Weights of a small mixture-of-experts language model, trained from scratch on English Wikipedia.
Size: 9 layers, width 192, 21.3M parameters.
Experts: 32 experts in each of 8 layers, 3 picks a token, a sigmoid router.
Training: a variant of SOAP for the experts, 738M tokens, 3757 steps.
Below are experts of layer 3 (counted from 0) of a mixture-of-experts language model. Rows are named router (the router's row for the expert), up (a neuron's input weights, with its number), down (a neuron's output weights, with its number) and show model dimensions 0-191. Each number is 500 + 40 x the weight over its row's rms, rounded and kept within 0 to 999. Numbers have three digits each.
After each expert's rows: "gets" lists some tokens that make up at least twice as much of what it gets as of all text. This comes from a sample of Wikipedia text that the model never trained on. Tokens count by the router's weight.

# expert 9
router:498493498464476482506446525508505514503499458507510537549584531570560528459492512532439515532453416449504539525471491468488459546498534497526495391493433539464521495527575555500564468559525457484530588447547500492470444512498485463439503524512503479475442446474451616388482454466514494476488549519457490528514496477454479457487500510488463465501549538499529492472502522451483583488462487519566526441462446486492475564586566518459569506544511495510446455503429450465499498479486518414544551475457491476463524509564465454506503499539510564461547441493477521567465525510474392471
up0:547497484431518503486475506531531476489449510491450442449519439457522544496440598457512494505484409542441471478507575467559486494474478571530467422517445495460505573472516515492533532542418463444550491498477436420538480478495457534535461578470534493510492461473480512441437520461527485481522527510467534518399504499489525555569570529441540506470507509499464524491531472443547538473580506477523481551412523473517437533488426420493461478428489513554507493553464536575534486441570503501530513553522521460487563512497484484466542472536479536489521431467508495543519485554458554549
down0:551482503495466481517492478476530490562496474515476513466538566550471487568512456495455488535517460472487535507512533451472543474488517473437507527470521565448468490391513494531497447504514511480412524468488469483474470553420434502512449471478429575497493556447497487550500451473504576571523544506457568532552520459562560545434472496527483493489516463479454557559489414501562547540514477481538553523395495464511540439450571452500565464470554470479509470451527526489527519462527475523441487493571470546508460570494552414448488507502482468578482525547524495503460491487566595502
gets: "re", "us", "ure", "n", "a", "ion"

# expert 16
router:556557458485477538538467539544473507560488536460476473531461584498534540469463569497484469550447447490501523517462497512470515495540579479470507502524423489504515504477575451551482517462521471519496560427555479537466429456510529488574540540501567513516497460473484645477576465512414527458493477527491485453487480502429508554555553530470489473491535495531506448457484496466482509447491521541559510506497480400418538434548529531458554481480499529508477548439450512454518498470491547427528493519491488430498505463466481510548520533470528501465589534498518464534404502489591442512
up0:508467504460512492497516590525457526537480474571468546486477543495518492506500469488503482569463479479522492497460506485516503496471596430462387570487512548554540530466601522547476540543520497494516500482474535515485489472465512497523530469442515486522484531483528642471540519524506500514484495451545488453524549468460443559482502498563540489535509485562541482550506493511483424489509505511617591554488548484501529492513501588475485557493543422524448487504494569464494542563568484555517494432523554456518491436438473499566563590480450505445473468478505520567514484505540452449
down0:404489490499477453510483406507564491438566568458495422532475504501481513497555557556499542546481498539511485540510537530463469526526417498517509487486476472481502507548456454426516476562464477502501559514543492526514516500441443434457464478543462509490494435480503459597468502538504512494584531559580560490551482517549528458515488475479506443455468486500472586478461448488506464447477465524479456479512440475520470487465465445495424472492446531549543470437469483480496441503449511448543506589445513454532424455590550452540485493512483485461556524524547410472532530467545515535
gets: ".", "s", "ed", "h", "ing", " &"

# expert 5
router:517539489452433500504451512509460548531477486451449468541517491503533512484488495502465464605524514547488504544395446495453497503492570486466508492481494428536567548554489487519457537480517490527424511460485436512474522513473542464494486469478496474488500510474524496520520562476503486482452485540510466527356485517413503485585512519462529451521432578505489472466454479514511528485552464622523481519517551513505494537549520592500526579520542471435442489492428465552530458418501430394529493457500467477546500484448459515468506517505502513496478566456552568474485499532571442489
up6:492535559431409523486541585541547559517445524494523497459497432517540483577477530514418556457500393547533472480476505572470442473495530556518499426443495519432522513484525471474464522475535465498548459471469528491478469514562478563462506483558550531467450505432527482473573465457464527484513494576491481541524456564462449490484491526486509501519528534463495434504519487523470406500558551516565531484615456540489450495477580531496476545483512517464458520543478486449580420499525538509513490480506546493494484484528480533477574596492543482524525498494467510440553481481446526511
down6:537497529562532550464480548534501547517525426531418535538515547510492564510491448584571473508568521484451526502489471477460492502464427471529514509482492516556468528559486525562490433529455444498547436510536534507494498510463458471559505507426487463542595506519475514513447443438492493460416486514541538499488562421558480478511535527501459566529454491485580548536485557523525445534501465547419469466422506536501474526540438507459485480462502540475515516481521575465577516500491467492453509499499463451524514499514537543478446508505389495549520519518450504511501540420584425558
gets: " the", " as", " |", " his", " The", " which"

# expert 17
router:545483579463486566557518500507493508534507480471513461549491530565509572508465475440493429490489434525431466511536525590447530506537453494476479482457496543463493545470540478548475399559462444556517531518515457532453435454579474469518540508483452490554514446504442517473572486537534508460512488465515497484506471545497434483522469481470511517511546531483521539462371504429542494511496548497582505456461526438463549503561557596530547564514500431526461520464448455503488503469547523503529538460473442472522409493464482539464496466520532454471513541513425512536438469483538450469
up0:515475549542484517455425532550523493494426489537518456445491515507525469522537444459512473467457478463546522516467518492477516508495486532511343492450514475436443477559485468526457489437473491502481490499466508552490549493521529437471515536486463517548555444527501451509553496472526472458483583568443509544491517519535514498451584549535520529490523524507554565454470466481529431495517587535482537544414556455444494558538482481474458533544522479469619407483524571452437527432499451507516540510500493475490503535491428476453543492459425475491503460474484516507571441533497515445
down0:427493485510508464527552574444428556432547445503478441552466515453506422448545489464541483475519535510491548491550473510541524438516534451487493485462446518565517562460493496445495533564521565472490477450486505483495560524508505462513459541520532506441418508484519492548520496504436471466506459532523438461559482439570505486482533537571410424494482506524516529514432512498463490527466563470504505450493500577569559468557459534440404514514524470489503527512560427446514488541506452527477473495433499508483457416531495491517534417455537473565467501487442488486507472591475544468
gets: " K", "o", " Ma", " M", "li", " Al"

# expert 0
router:517497494532500539524522504453471507501500494493433443518503563545517529474473503542480451516454510545478507479476565464472489531496638482517517432542451472500555522504517517554522518528506417522444543501493462597451445483530488440550490464553500506505403501435505573478603504510543499561528508532520520470432443497452476553590546484469504463502475550494517489491436503481513537495455564495570499472494515463427553455533566489469483512438506502474477503440479467512498524451493551499567505480516504466423468487377466507514568546498527469426528559484466564536477525432551494465
up3:545491526528428518549515409490489490517487522524410555424565538531540500500444449529526423442527452537498519525487528489599466459501509547556526413455501485499538526480513444555519553495468580506489514509555480538500560536503537446457517552539540533433472493473502495532476525449481485581538551528506489503520437484513563447512595444535533468466475420491503547531520531538484503520584538483521518519577560436503534466456511569507490492563515521405414454525434489478428501545527508516469532457469470500492460506478534480449537501474508538471441505525511538477549496446466496470
down3:504445536436470456532614482471506514429506471489474508464490452549574464536532531540456542505425527490578490521559487498419498477504513525578441543537547509466467530454459526568445523498487460487480527554482441568509495495370476483457452463514535478543595537520474466521496467517535510494486505533538537476466496527576413511501541457477479479552440516442541518579541466499490382509485491530463537441506544560479476497472572480484491503465513519520588523494556545546471548445493460414483552526544515528493469454505507529558531510515452480525500490482479449526523522458500510492
gets: " the", " de", " be", " pro", " re", " The"

# expert 19
router:539527579488388523614497488471470516512493509537504450515510530455545499449495471451511543561492474492538506525562433548516537413569530498507487590534562417545505487519466520517425446453519519481502547560466537535477506523570482490493464485540510445547536432512491522472516505478564470427548454513463473496399477479461453541579559469500520459498467485493463490455423487494524571474516506502475515517477518518489446545464498531534497526488529476483456510498442442538509466440498478540531560472470445418535505452481471524414532554565554489518462587526548520498498540462502461516
up3:519497500476417521516472461473534505566529438584463507409475488468447519499478510459532505532494482474455506556473537530467529476448510514514414475559474564434550478531534494520502532496518503473465514491428517514515475431474496468520375478458476437544543487487494447543474563505470573554444492534422522472497486509540535505521487490440469408489421513506510553413506449515531440490488459508564537504488453487444510421520503485534514578484534517507500556487600526434502498439449504459465539460495495519514484505582588488504568552529450553462485516524516532529529511442436535514
down3:536533563511441525486548536488403557534551543516539523514484481474566543447498523465486579535489506520530489447452452482527456500517567476502571498534485456492448457446463505520424446523486480453461490449461480565484572510434540488455534536455573470541471536464515521492573543449457455539473501518480572523488450498466485456550561497550509447543488480443497434511521490441496454533460533507492447500533509444490507474451526429526439534469527500508539483594512495502479480441440421513543526503431474485534423539465452510473542487514416524425486432440455461458500451470509536477
gets: "s", "st", " ", "al", "est", " st"

# expert 15
router:538462487481520542589533558516513515516493526467503511474515553543547475489483512458432468539485488526461531440458506574467557524518544470498480537518397488449545537432527533575525481512488426493476521482491472539494466470575496491446495468476542490572498464463448536485583502494530468428498528489461503476489485463428468479583493513463519539505474492505511516482448493429550513495480543510489491423472462436430536499493510515482494557516486527523497538464436519509481516446535558526503515445408482469494442486386505531472542480524549494414548523493526463615401479462584438447
up0:496470454514499518572542489528492436484609505411461409448457474506483502479498498599475468511496526579475507568510521488543551509516542526505487461442518500445468500472480571505503453477472495490490475463428496519544534507509487538479540493525579489598421567478452474554501464476475543488480467455474493479489482519465599476538480506562432455441549528543516512513564501464530512405463534431539500492452499439499464602435528527478464583476523527443512511553459543521504530540525504540592506500549549506533449468535515514467524492535539465492499481431535521476569486503477474528
down0:493516501532508505495499510502501608470542523501492544583522503496514535472505516450518498454563462449526528447509481561518591486508517483481505505602569452563483447502433438530532553426514480531494478559515493464504435465420607471437440483429540540466539445511530451484520555491449503521473502545536425520447486471529520495527518534449541520462485558431514517514487502532531494505478537508477490449507439478452515513554468518506540554514504442514485473505444459450565433463461517466474552508512499469434491489488445458524500462597440565493519392519468478532491509470444459582
gets: " E", " C", " I", " T", " O", "E"

# expert 30
router:481566498505510527535473531441352520510500491426505427460513431521588510419476523539506470548466463577542536554440477466485497524510538442503561495475470530528548510525508486488509498482488459452472500429534450534457511478527519547492450536464503542497481478494432517472530574452456480493484504548497464453440478522392533489506540456470558500467502430482499454505458515507556522504571480480549455545496594486508531537554490521507498553478488498496462595513503452475518454471491440391517489513493436503438504461506464439490490455455490494415453490525466567520444535444498523470
up3:395488509529490559486449449539458456541536502532461545526479442488529492471486500506581458518502496536503529526566525440483494466519557483497550537503394529486517463490510514535480530490492477460500540459449487492506457445540466501434416501449598507465532489546487515459483512423558499463482504457538455522539534551458518508540499600541478572433566428513477562499495489531476496509579450482459442498469540484538502528545499495500503611502500507483484470541544470565576406533530553493545420533461540533525573559510543491563532453465539465523465513474518520550494486444539491510
down3:499482506468517486515495456466468498482451469546503510528452470492508532460551458537402527509452453538538482446470480521474535419435564508481479498471562507473497568518478525459533509493465521588507491504515497538513513504474518464452537543546471552446419494557529547606539516481525435552449494498553526478493521478550558513485530524410463503527470512500548555583553469530379559521436543409470506565488468488525552492496444461470497523420440514548536476483521556579485544517461467497515537481575464528570503468492477510485588552427492510446466536448507502480510502465540519522
gets: ".", "-", " and", "e", " a", " |"

# expert 11
router:487464480485409494494482535443414477471481477484490490459525519538530497478460510528483557488489476550522488504485413512479499502513458502521599495409387472468551559499525502490409445472497422443482586494469518472472492456572476480399512512503457553546516486518542520507529581480478516510519529529494503572495443509441507506494514527522519472441502537495480491451446502508537539481546544488564561491505516453471512490498471524512459529497536428515531431439501516440416472477519451373489527496470538468450498539492472445450425462532504460464552490482519583504519469514540498400
up3:535495487484474494502488515497559526500521503527484511471516461517554437474466479493401504525537427572545477519442483451591551456517437528501523539472465500465496558481461492515525469513478481458504560448481519474499445493530470422391520479493497532487572482461513491515491553546466505405472542529518530449517554507461485556597528552498552445422515476487443494608530488516443467459464451483468499575480445515492506442578472502503515466505566450506517508494471483563532452548456483518501516490425544520544516418571461501461525559447496548572447516482472548566517443526506527535
down3:470406519510528507465490505561442546499451543492530479550511477499536525473588581500475471497487517541459463496578510503508418494500582490546433475568479429493480508463400499488502480549591557433469518490425511444486540480498438464497511453445502484491482507466538425484539568494486440543533506503606509567502479513492515492511495413550513501584531573477530511488511507474521497518477503458559479489483467521447502531571502561489478558470465525544464424590490484529512521464453419542517431534421499512448512448507471514475548506527496459475491476463467461499520539533468553539
gets: " |", "|", "===", "a", ";", "=="

# expert 22
router:523524465509503514511489493521463484518524469505470500514518563467504533485467494530524476570480445510471471453454572518511533507508603501521456451449447464420569533531578486542454492500502493467473566469497519513439427477569574505478457576453512546511460488528500584460611516481538484485511512576477491540482494427409510500469483514496560499521517544471556505463528499479472527521497524514569444539535503434478511553523499542510454545456500476435463559459450483463533510488537469446565503481522526472414516497518471527558462416583528407515512533538458533565451489484559470422
up3:550429509507437514508448427471477532434548488604464488577577460448505484512524509499473506513473552501539472537507468491558490541434508508474514506470415551502524527548486548540539475488472505490475545451513519500517524490537499571516481461555518575568470495441496478570537441492399520522498536509445466473474520511524498517478467541492497461479457535595488460378591529554433501496497467559495465528533517478554583532536544503497492470510514515467551486496495495507565548484546523525539479402474513465527522458506379546494409468467513464473533461482533553477507516490520537487
down3:440473536502517454459525542485508528515519524419490493442533538523521487531509545466542457569448579532473465535530528554463494507506506494540474496489542526543494553467497517496505524483559434462437512480566437495530507474505452498455539457524442505457571526527512477485480496496540512519474472551552549491426490531523532440577448608485434491431523444555531500449455507517532466479419584438449444526484476419497400495500480492566477489447475473499529508554467550483534478548481535513508490466418518549529480503455537492425503504593607493538481481548478496514439519460562455507
gets: "s", "es", "ing", "y", "ve", "e"

# expert 3
router:457528555529445511534453484473392566537501430491469493492497557521534511452476496540487500427505452551478575497474496562441480501504494450500557462547477427529505492389464458519451548518493493552432540510526403542498511573545510502567536571500475593529480464484492481475559520485516574441519480512476475557524427518472475501487552499486498468458518537505459567469502524482525506496525546487527472473486486414477475541432449530480484519489518469482490525424431468535551512506571533536523491503502463477529548498442508531538473417479558430493539520561503527440429489582493485446
up0:504516485500496545498501528429515533585525410456565538477514457471507431438458496475394520394441479524542517505524447492490440557527481480474544426446502420521477531474508554502452486513515497507491571486532473563501466531566498457515547514444555481525455536507440559488395547482458453492546528526587451522469478473561546461461505495517489431497454484511489499523503554515466509466512488513472537502446566485497453569491546492466484511471515539463561509428556485543571553515487467518482521521458522502493507518431500537556458511392579560535531468544503450517512466533489501490
down0:560553483485530562497520518561514518404470523497500473466527531492565550582489517482517534568496441492522481523482538516480511518508527493552527474437533502524483505515542487519461435544572466475522468468480536484531544539459498525541498465481520547548572548539498519521570429499448462471514589462503485577442476495514486583468518512480593563543491489475500447525433454484481607476466436543462477467464574538538532476562454468516500489510442432523431575546550495568510478470571484548507542486511521545581572460519490430493524540488466492496535463528501521549558469517518473564
gets: " ", "ci", "ri", "c", "or", "il"

# expert 26
router:588509455460490511518489508470479457522469461438437471520477575465542466485492528525480430623499548469459551499467550427482489478491561482453565479498486450510531510459563471550435521487502512521450556488523502517429435508547569378568506516469488508551459479465545553499563473474543495478466507571510464554466471495406535483462480534477524460507457517494556431492464473511522539509504538567516529504503530465457458457524524523544462523481522481482456429471469532520566440398481411436547516447540490443530511453491472557498485464549518539474477540452504539496483537494489512480
up3:509460523559533525436519563534483508540497544482502474480484506536460549521461533458446527482515479502500491494500505474455489527526437518638495485514628480441516524534483545518516451528512496500501501479539515553497475488562506535467467525460538457475499469461469480521506539476469470446448518480451513442414493468471499521482533407478474518544516469431512441467500438470486484528480540534576464478490455484531569464557538467501396447468591485461410421436531528453435424451515540506528539420536544471483436501497486457540531517448471471555538560528467463533444543492556491496
down3:491573519477525433560521464462495507478414473530499486542510522488447477484459448521595555519467499572530542566565490518526481470515590510389461510459503500532467524498565532506482501565513557414444553470499506464501491480472547473506568482567494566518535578505463489476477502493495474532575526516482557540555444572444522464489560531509574579397532461465545554543467557499526562522527551452466533552472480537482494500499463496457511500554433507576547475570489444484460523480491463537478478464509459478489544476531460506459454535533563516477484493498477510538495428486476501499
gets: " of", " in", " to", ".", " for", " with"

# expert 23
router:502553475424477510498479544481427534562488445481434454519540538485525521399504524491424463560475515482460493521475431450513534494487502487505468478489453552441549551508502445545449526502500443477415523462447539524434489440515525432439493456541472530506426516479496573512538492492479504482444502496511476497434488541396562466573467475474563472531435569501503469461457462530531557500516521586503495512543510419497501534551562477472444518461493497485470447496446483448485499439499436434588564472487464458467505424443478517538547455499502494470485508452531573506493493527526466501
up3:421492494546525519443492431547477492471497533502506580551495548509525496492518570468501535570490497471549488523491491434570474442460439504482570544512480472504512483554495589552445508429510540450425480437471538527423520509472512499400440508552526504497491487507529461476491578436468535513543492495487513506476522462502433487520445446593445493540476508512483515485511423514559491521489478533430556572488515473521496492499553499463532496507505407547436493531486492543550479533587533448505552511471495520551494473528456522465528478487556410479490498467607515518411558536496451491
down3:574565540491537459565555516444455545505500522494487491550477517481453506458483484462566515529512490457453523544520420511526501508480518524556475464534532518458543444482526438509515449568492518509480482472518411521550504495495513485560534456476452481568528499568506527496556444450541545486523554457570523515508503472466436461476583499389492498446395550431537463491463459487454522461490489466483403474477448513502528556460492434455500549493576500538490464453526473507420454496450508448529433479500524517457517522471568449532470523519450460573546473530505538481518517506495600462
gets: "\n", "s", " also", " season", "ers", " team"

# expert 14
router:458519546516540533507428439449512522534480455518464464430500481563517442520514468483480549482448501456504564529491432546498550485530504493465550520459537440525516485542421501532439490516517544456459531455426481535457531521507521466523488464559457479517468515466498476468492478437481546533523475532566496467409403482481530447564496526500516516517513608503451475494498500507597547488583497554485518455478553594505534521468501430558482563481592512451438499489498550559567505485499431499550553490505529500533440426509486505497482405449548572452527508502490543523478515454504498514
up3:495461507524517495468492528476521542535496578532493547489425589496502478460451488499524519522503518521476500511457563458457476514509474501447478518493567466475446502504567527450502487510455488367491511454549442511445555456424528380469482521484466529541533544478527432474534450469493525543543456453492513486509421455481528492514475477450478444490546475447508495515574473453557525447589498542468541494551515510500569521470521470482534552542581500463509529458493483502479484509467488453575493538478560520446452405505512469532503450475482556514495520386579491513604499499540478475
down3:474393468487577496532548495558556493499629468482493475552428491479543487463475531469503451525483469460489485514482541503518538477470587493555480460490550499532498555495493543484490471454474442559508448414522493489471511486500489510421400516521471508474441458468499556508467559454465470524490484491431497470559577482496571532481547534554547493504531545423423522488525543519466477536601500506477445490529523553523478552513502505537497572492542511552453572514512446541499483505510553482456395469488453514521490435476512479492438427539531471510467489522498500522442489571456463459
gets: "s", " f", "et", "or", " no", "ri"

# expert 18
router:491509558527550513555462452468423590548461473500475469427465517491566497571490511523490546467448434492498530490455560539513527469502445471423549471481477412506525491467478501508476565524547513584428477537506490596465532527530521522545455567537544554478479464449394498487542482455546539523579458481533485532468432457509477502541559477464485451510498559486520550458536486477552521485517516486501465452498506527451522543490533449487469529500532454476453479444493553460576464504565541500536505518521476466433462487462490503510497437497564543466468464554489484487375437539470498490
up0:439539528595491450537511422506521549494503487490444496540514474505564542544535466475542454542519426479508524457518516446395513492517489513494572531475440519489461491532492476470489495527458526462523513522443510523504455534532516477508483524460527486512518480405520495512494519528526496490489474496499489533472407405529467442507517475478471520470538524493484556527490498514432524485421564472456550487541469535451476531558501419434443458494575527572547507504507448515451476502511477520561494505421519518550457476508475343549488525455536479513493576498634445546521476529509453516
down0:443499527444524517478482477493545540536451523467471543498503492530541435486495456425539422443474488591520556493525439488558624522513493457512520465505596451577460462562510459468529503458518526531429494518477498519494496495490499434501448491557526507489441470529456469496486484495429536463528483450554512470559476544465543517521541548493569436461442494549515522485493496581545530516477465505474426547521515483509538468543595575546550515489470457467481496530467445512571398483524457469516531545449539447451477436504479477548521530506570544538542502480473497577496488491534470527
gets: " ", "in", " a", "ur", " con", "n"

# expert 13
router:545452534431500497559516487495496544527481421509470472532549525502493497531483525458493545536510497501542475535509540612457496465534524493482451447526503522478519451469512516550502555519565534468479559473517429500486510509555519500513485580517538534521482447488479547514600526505507529433502463498477441450536468390486460470484421513564520572477567510509506544465471562514529517474417496484555429502504478476512487512522516613469481517458509425536471547463491449423486571437461488510563522472510523495423505490544460511475456503498488411456466513458454522537462492481607429440
up0:560497523501492497512554462505501503497445489442470460552506501500553547582492500424518443467513521534508565511431474495460475517533445552478489439496425594534436512499511497585518586537442501523523508489461465523524454466492516477541517455532473502567507470468501453549532527473490557549438401535458511434495599478554496478463532455573546482505525483477411526475491457528512523536523523479575574558462503495499543518516458528532481486495561526550480542504468506530471566498475446550461495433549485457540494449476450484560550560467476503482484451529577485483453562492426554550
down0:474496537496515466490443453451516517477511495552476562546511465464513460536442510499486447469508517429519513452453550519550492454484499577431433465501541479524538502544462505486454469506583456488521439516491521509469546458536546505540510504467498476504474497542527470521526552490521530440487531459582457509552539487422541517512504491563542501392505476513484565558511521537491510472524510567457486580488501484520455551532375481457539508467521464539505483455552454585514428478581590509566493459491534522587500456520480518522534552543413483498488594499461469526526507528591539478
gets: "al", "il", "el", "it", "ul", "R"

# expert 20
router:505532448527499518475482387444471533534479507469503449470508518590463431454478570499489538450551511496500539486450459517458504567510472486446526478485495463577553413505420502546470469545521504482466556472463453507461512466466505437496477430492468500524438526491546484471526469504502542559517478512505513495448418530469466480557582468460556447432409516538512450456441471513536543487512569534524492537451543519425490437483502489548501519419525587486471561471484527529533536395530436497560517482483524514540442490483491509492539437483561501451532555496520506527501574453495500490
up0:537507456587534500546484494499496490484528456448464523477513491502487510499521536497519419555440499499546548455518531551447500461562537470572529540530556520483556560437516522510535505486489494507471576521544452529538442496453450486500511499455622471427544531531486466537510502478460471462445461458514514575539528501494542470451456479480451497482450453459468464564423490436587437519502541453544451507457508457464472478519458457533430586532517490512488446500535512503481525427501557517459503480499572501544623449472447554559538452453493465474463589514524511484501524519539479517
down0:546471523458500425494539515496462557521551474452473485444499513452488453492452376486524517474554513521432460568484503491559507479446489431494468530488484449551449451485461492504514502495538519503544514471519475440519527525490461431522478501534458587541580499461466512558483502502561520517453542495544474462553508459502522522542447573456537477472499474534493564473564509532471477529501476499512507500495541484493611527420563464446485516463475525501531549441425495569480477525463520545545490475566512554481453553426441480502486556522473510528542429505494523522610522397488571456
gets: "\n", " (", "s", " co", "p", "/"

# expert 27
router:549481417479548528541446514498513537536497509486464513494527597452491528507458548535485547553461522506512512464379474532464538545495530489492501459552423460434578477531544496571448451516481471498463529489477433509467530505507550474504480538531522539540437537464470527509615503498525518475492490551516519504472496482407502509553570502488496501504484540536495559382509512480524545497500499473522475508523455435526547544485517528452487538458532507448503551477465469552525445473531492501546536476539507509420549499466463501554481412469523468553575619535469486516435509594513451475
up0:498515460473452598474566449438537501507495501524516484509575536508500489522589403504447545495498534530550535569473478483540489493454530440514505491477548506458441499483495441474486570513509528448427425535480537546524495535489448440438461483555435457448522443568577490474453539491512537573448448469454566521497556512492512516488442420484517501471532508508493559505501501477506491485479495535424432495451516447460485541497519512503537547527568515539463557543462538475493436498497539469534558529465538532460470405572484476534456474479517498553464451390497555490486471494534471485
down0:520495473465543486477587509570483504543538488458531503546464527466544420494474608494561451510481508564554473504473538552503509487521474575475495521534527535487502545485460491572536478533548476533595585526507523515445507558492470447515529508448490436545545462488528540497538529479501457487459581504590517427507483451496512597496448419520436493538511468464532460487516518473464456473426555507546480544486509442497498533557505500551508462443454556406485461527552472410531510534528531505421484445529566515510528483579520516524470523486537525465525536549523500506493535526425512490
gets: " |", " (", " was", "'", " is", " and"

# expert 29
router:548575591501531531570507477483462520552477433480494449509499540517495518457478448415446496482486496595483495500521527589420511490511496510477556485541532547473523522415559536554461471584494482535480513452525411586476499504505477467559534494498443489518526462433477468494573463484520529434499510474485485440469469544511508494571487500488500519503527549511507532486475522473537518478508499491571537434484484457410473520518549503493438537508519505479487533432485527537506485468531550508566511462422398521512401434472475501485459455477573483492542494491480540505391445506564523469
up3:531537500546522537532463515479526567546535499536481526510503466530562547498474514538514474539488537534510490539536493486475501462555530492409493557556513604578517487516452429439559501515492456506470515465515506558496477493522468555465498511532593554484529510496560471539488474494514511479483458564509586485481552425578539490530484532442534531500618497537532462468468510431491533458486490467553518475461472620487448502503559457456446496495514524479533551450567553478494541463567492465545441453500542545444542423495477478537451460458495516476492560420513530544448481523429543502
down3:498487483521530505503471508469516434535521538493534459539456518487496561499481509514450499458586424499430536528482524503471455515568437490514511560551502520446499553577494491534549453572556537554494449487479459519500511449530585586522513588511470557480475461558520534559515484404496536524490570506525517473524496505530516522545493520576497561487474523388444511620502511577440477515504528447527496558533563537511452516480493465533459555567505488538519470532553556512512555433494505482467437511489553481419459497548530507477467470497472539474458529465451525542520565516484549500
gets: " A", " La", "la", " lo", " F", " In"

# expert 2
router:489495460529482580518442530464449478536488526415467486469507514527554510463500550446483533553483521535502569525479437456512532493496513489483567530521460538485514538500580487504448495493480438602524497546501516465455499546500510433405461481516509442559469475500469497442524537520492478516495517505523492548454477481423512495545549407460581408537500489575586496413449516485512527521491573480488521575468501494458547526504489543548538531511513588454506579484454487525550467408512470475497504449495477469430431469503528533530462471544467497444522573490508526513437545444479559492
up3:542457513530479504463486411496523536582436488467454551483530495493530439558547544499485519457510508445514489541487505554562509530597540540442423442535525427502470501536519531534495476492394507492539555489518475517474561463436577509437422438420450471541513514502505527521492474469468508511486420527471477426435530500563453553520530505468523503485533388538525450493428502521491433480576548521484472444487529464500488503434491418539482495512536504467513455475503557499540530497505557517517487557581485450501517470522504507495494544507499522458450511543533503532454561501402483499
down3:512548504488480570492471497513535491500537505482512536481504476560518420490461447549567514491558591563541525496564477544455459444456494518494401484437461452505488480474513503463465491445555527504461519443549525568437456595569524518503514435499500515512562506511531438445457422455618541528532509543550512518535525553535443512529571468554508518485522482520414452471499567528538515490469471460509559515563456479430486488485507501517504457504500539564473508530620500490471549484550528508537516538479493536448554529541541556461521498496451551488457476529532486452523483459504455456
gets: "t", " |", ")", "\n", " \"", " and"

# expert 8
router:559541607482493526580491521498474510508469497445498461424474551558518482465476497414446475444465404511425536509522521491468524472571464493482503511546525523526498498439519514539440488579531459565509555509469448551482498482540464451550496486501470530559511456477415483483526465501526563482478478442516463444473427553501498493556572454486530451440494485476494521485436477439525516488497530508523567431462559450430518507526537566521518516510486530470456521446487466505537523460508565539539534437406425460567415470463492542472540520527556497549519515518467460513443478492529472514
up0:440429551530469505545513521526522504535442457548508520452450519560506535481507478442525405428556547386457512513553460547498508474543484520511542468536496498474481481428554536441519442479562540524541557442544485473508535487460516455532506491476510485510540440521455537476515511534509439446497468523473508411551523573433496498509527431479516520440570537507530439511435500416499457560559578540526501515417514435442501547513550555502534483515440528509515468480429443500472447464464489499582492481487479458507502485479448488481494493525483450545476481560512539496581561498461509475
down0:495522539469491513485446582555521530460539498562523444511403483488497502493573491463502517624472466483560555540543476521436476490467477498532482494436475470484481458456483439457488462526473557428452510504481508479536521464476395496570481526555455556498486470555508471607479432524462547477533482531516561431572484507499502518445524450567495484491512497467555514512510444503420501558509470523442533459494506538477466483545559497503445478542464523463464416468555504496505528539526462517517513562502552466484445545572445524465512370467503532506496504505517445531514502508570496517
gets: "n", "r", "ar", "l", " h", "or"

# expert 10
router:536558446456553575535491507517532543563490492444464483490498552414541503555495489521486512554460423459506499498463535570499547476560519459473527492482500480458551559474524512526468593526481473556492508471445503540474515491513547463416447487507524528485525479506500547478546479466541541473538443490515462536475515467406478561481547504488485461475566497493555507432536569465496523517562539477435426518506564461482459586555560470553483519481512494466500488404443478485505479501530493525520505472510435459510521445482439506553560437556472455529429403527540467486392501503531516471
up0:479617505556429508503478483441500583482504490478472475534453525485459519472499450527466468573507476473461500518491481496491531513507498532530474515510501531412573563473505555576505488517451502495495489485529536515512470576533550483482538459565448513475553472480584499504479459519560477491528428497528434592515462480441565493463523528485559546442468523463503516458485497506489516499478531591524527588511469485457454490427519483500534494495445496485427458389524531554492481495450498464546497525535488388588521515506436512512488485548483512539471487506504470512576555518435612473
down0:472485531508540464514572464541495435430487494522470426575491550480483524517485521455490508462459516484503557461537608435599466468507521562555452550508517504536546466528580453464495494491475429509570571472468514511495483473517523454511501511550458484469498517471493561512470528468446494517530473424498470430469530533544524521509490490514445472541502535562534487539504405499446445529518463501449402552475507461543510481563529577571457495584504481447495522486537537440516537474543521466456598485498504579436447478549531502500557475503454505494461505497535456479517419521480449516
gets: "ic", "ver", "en", "y", "ative", "ed"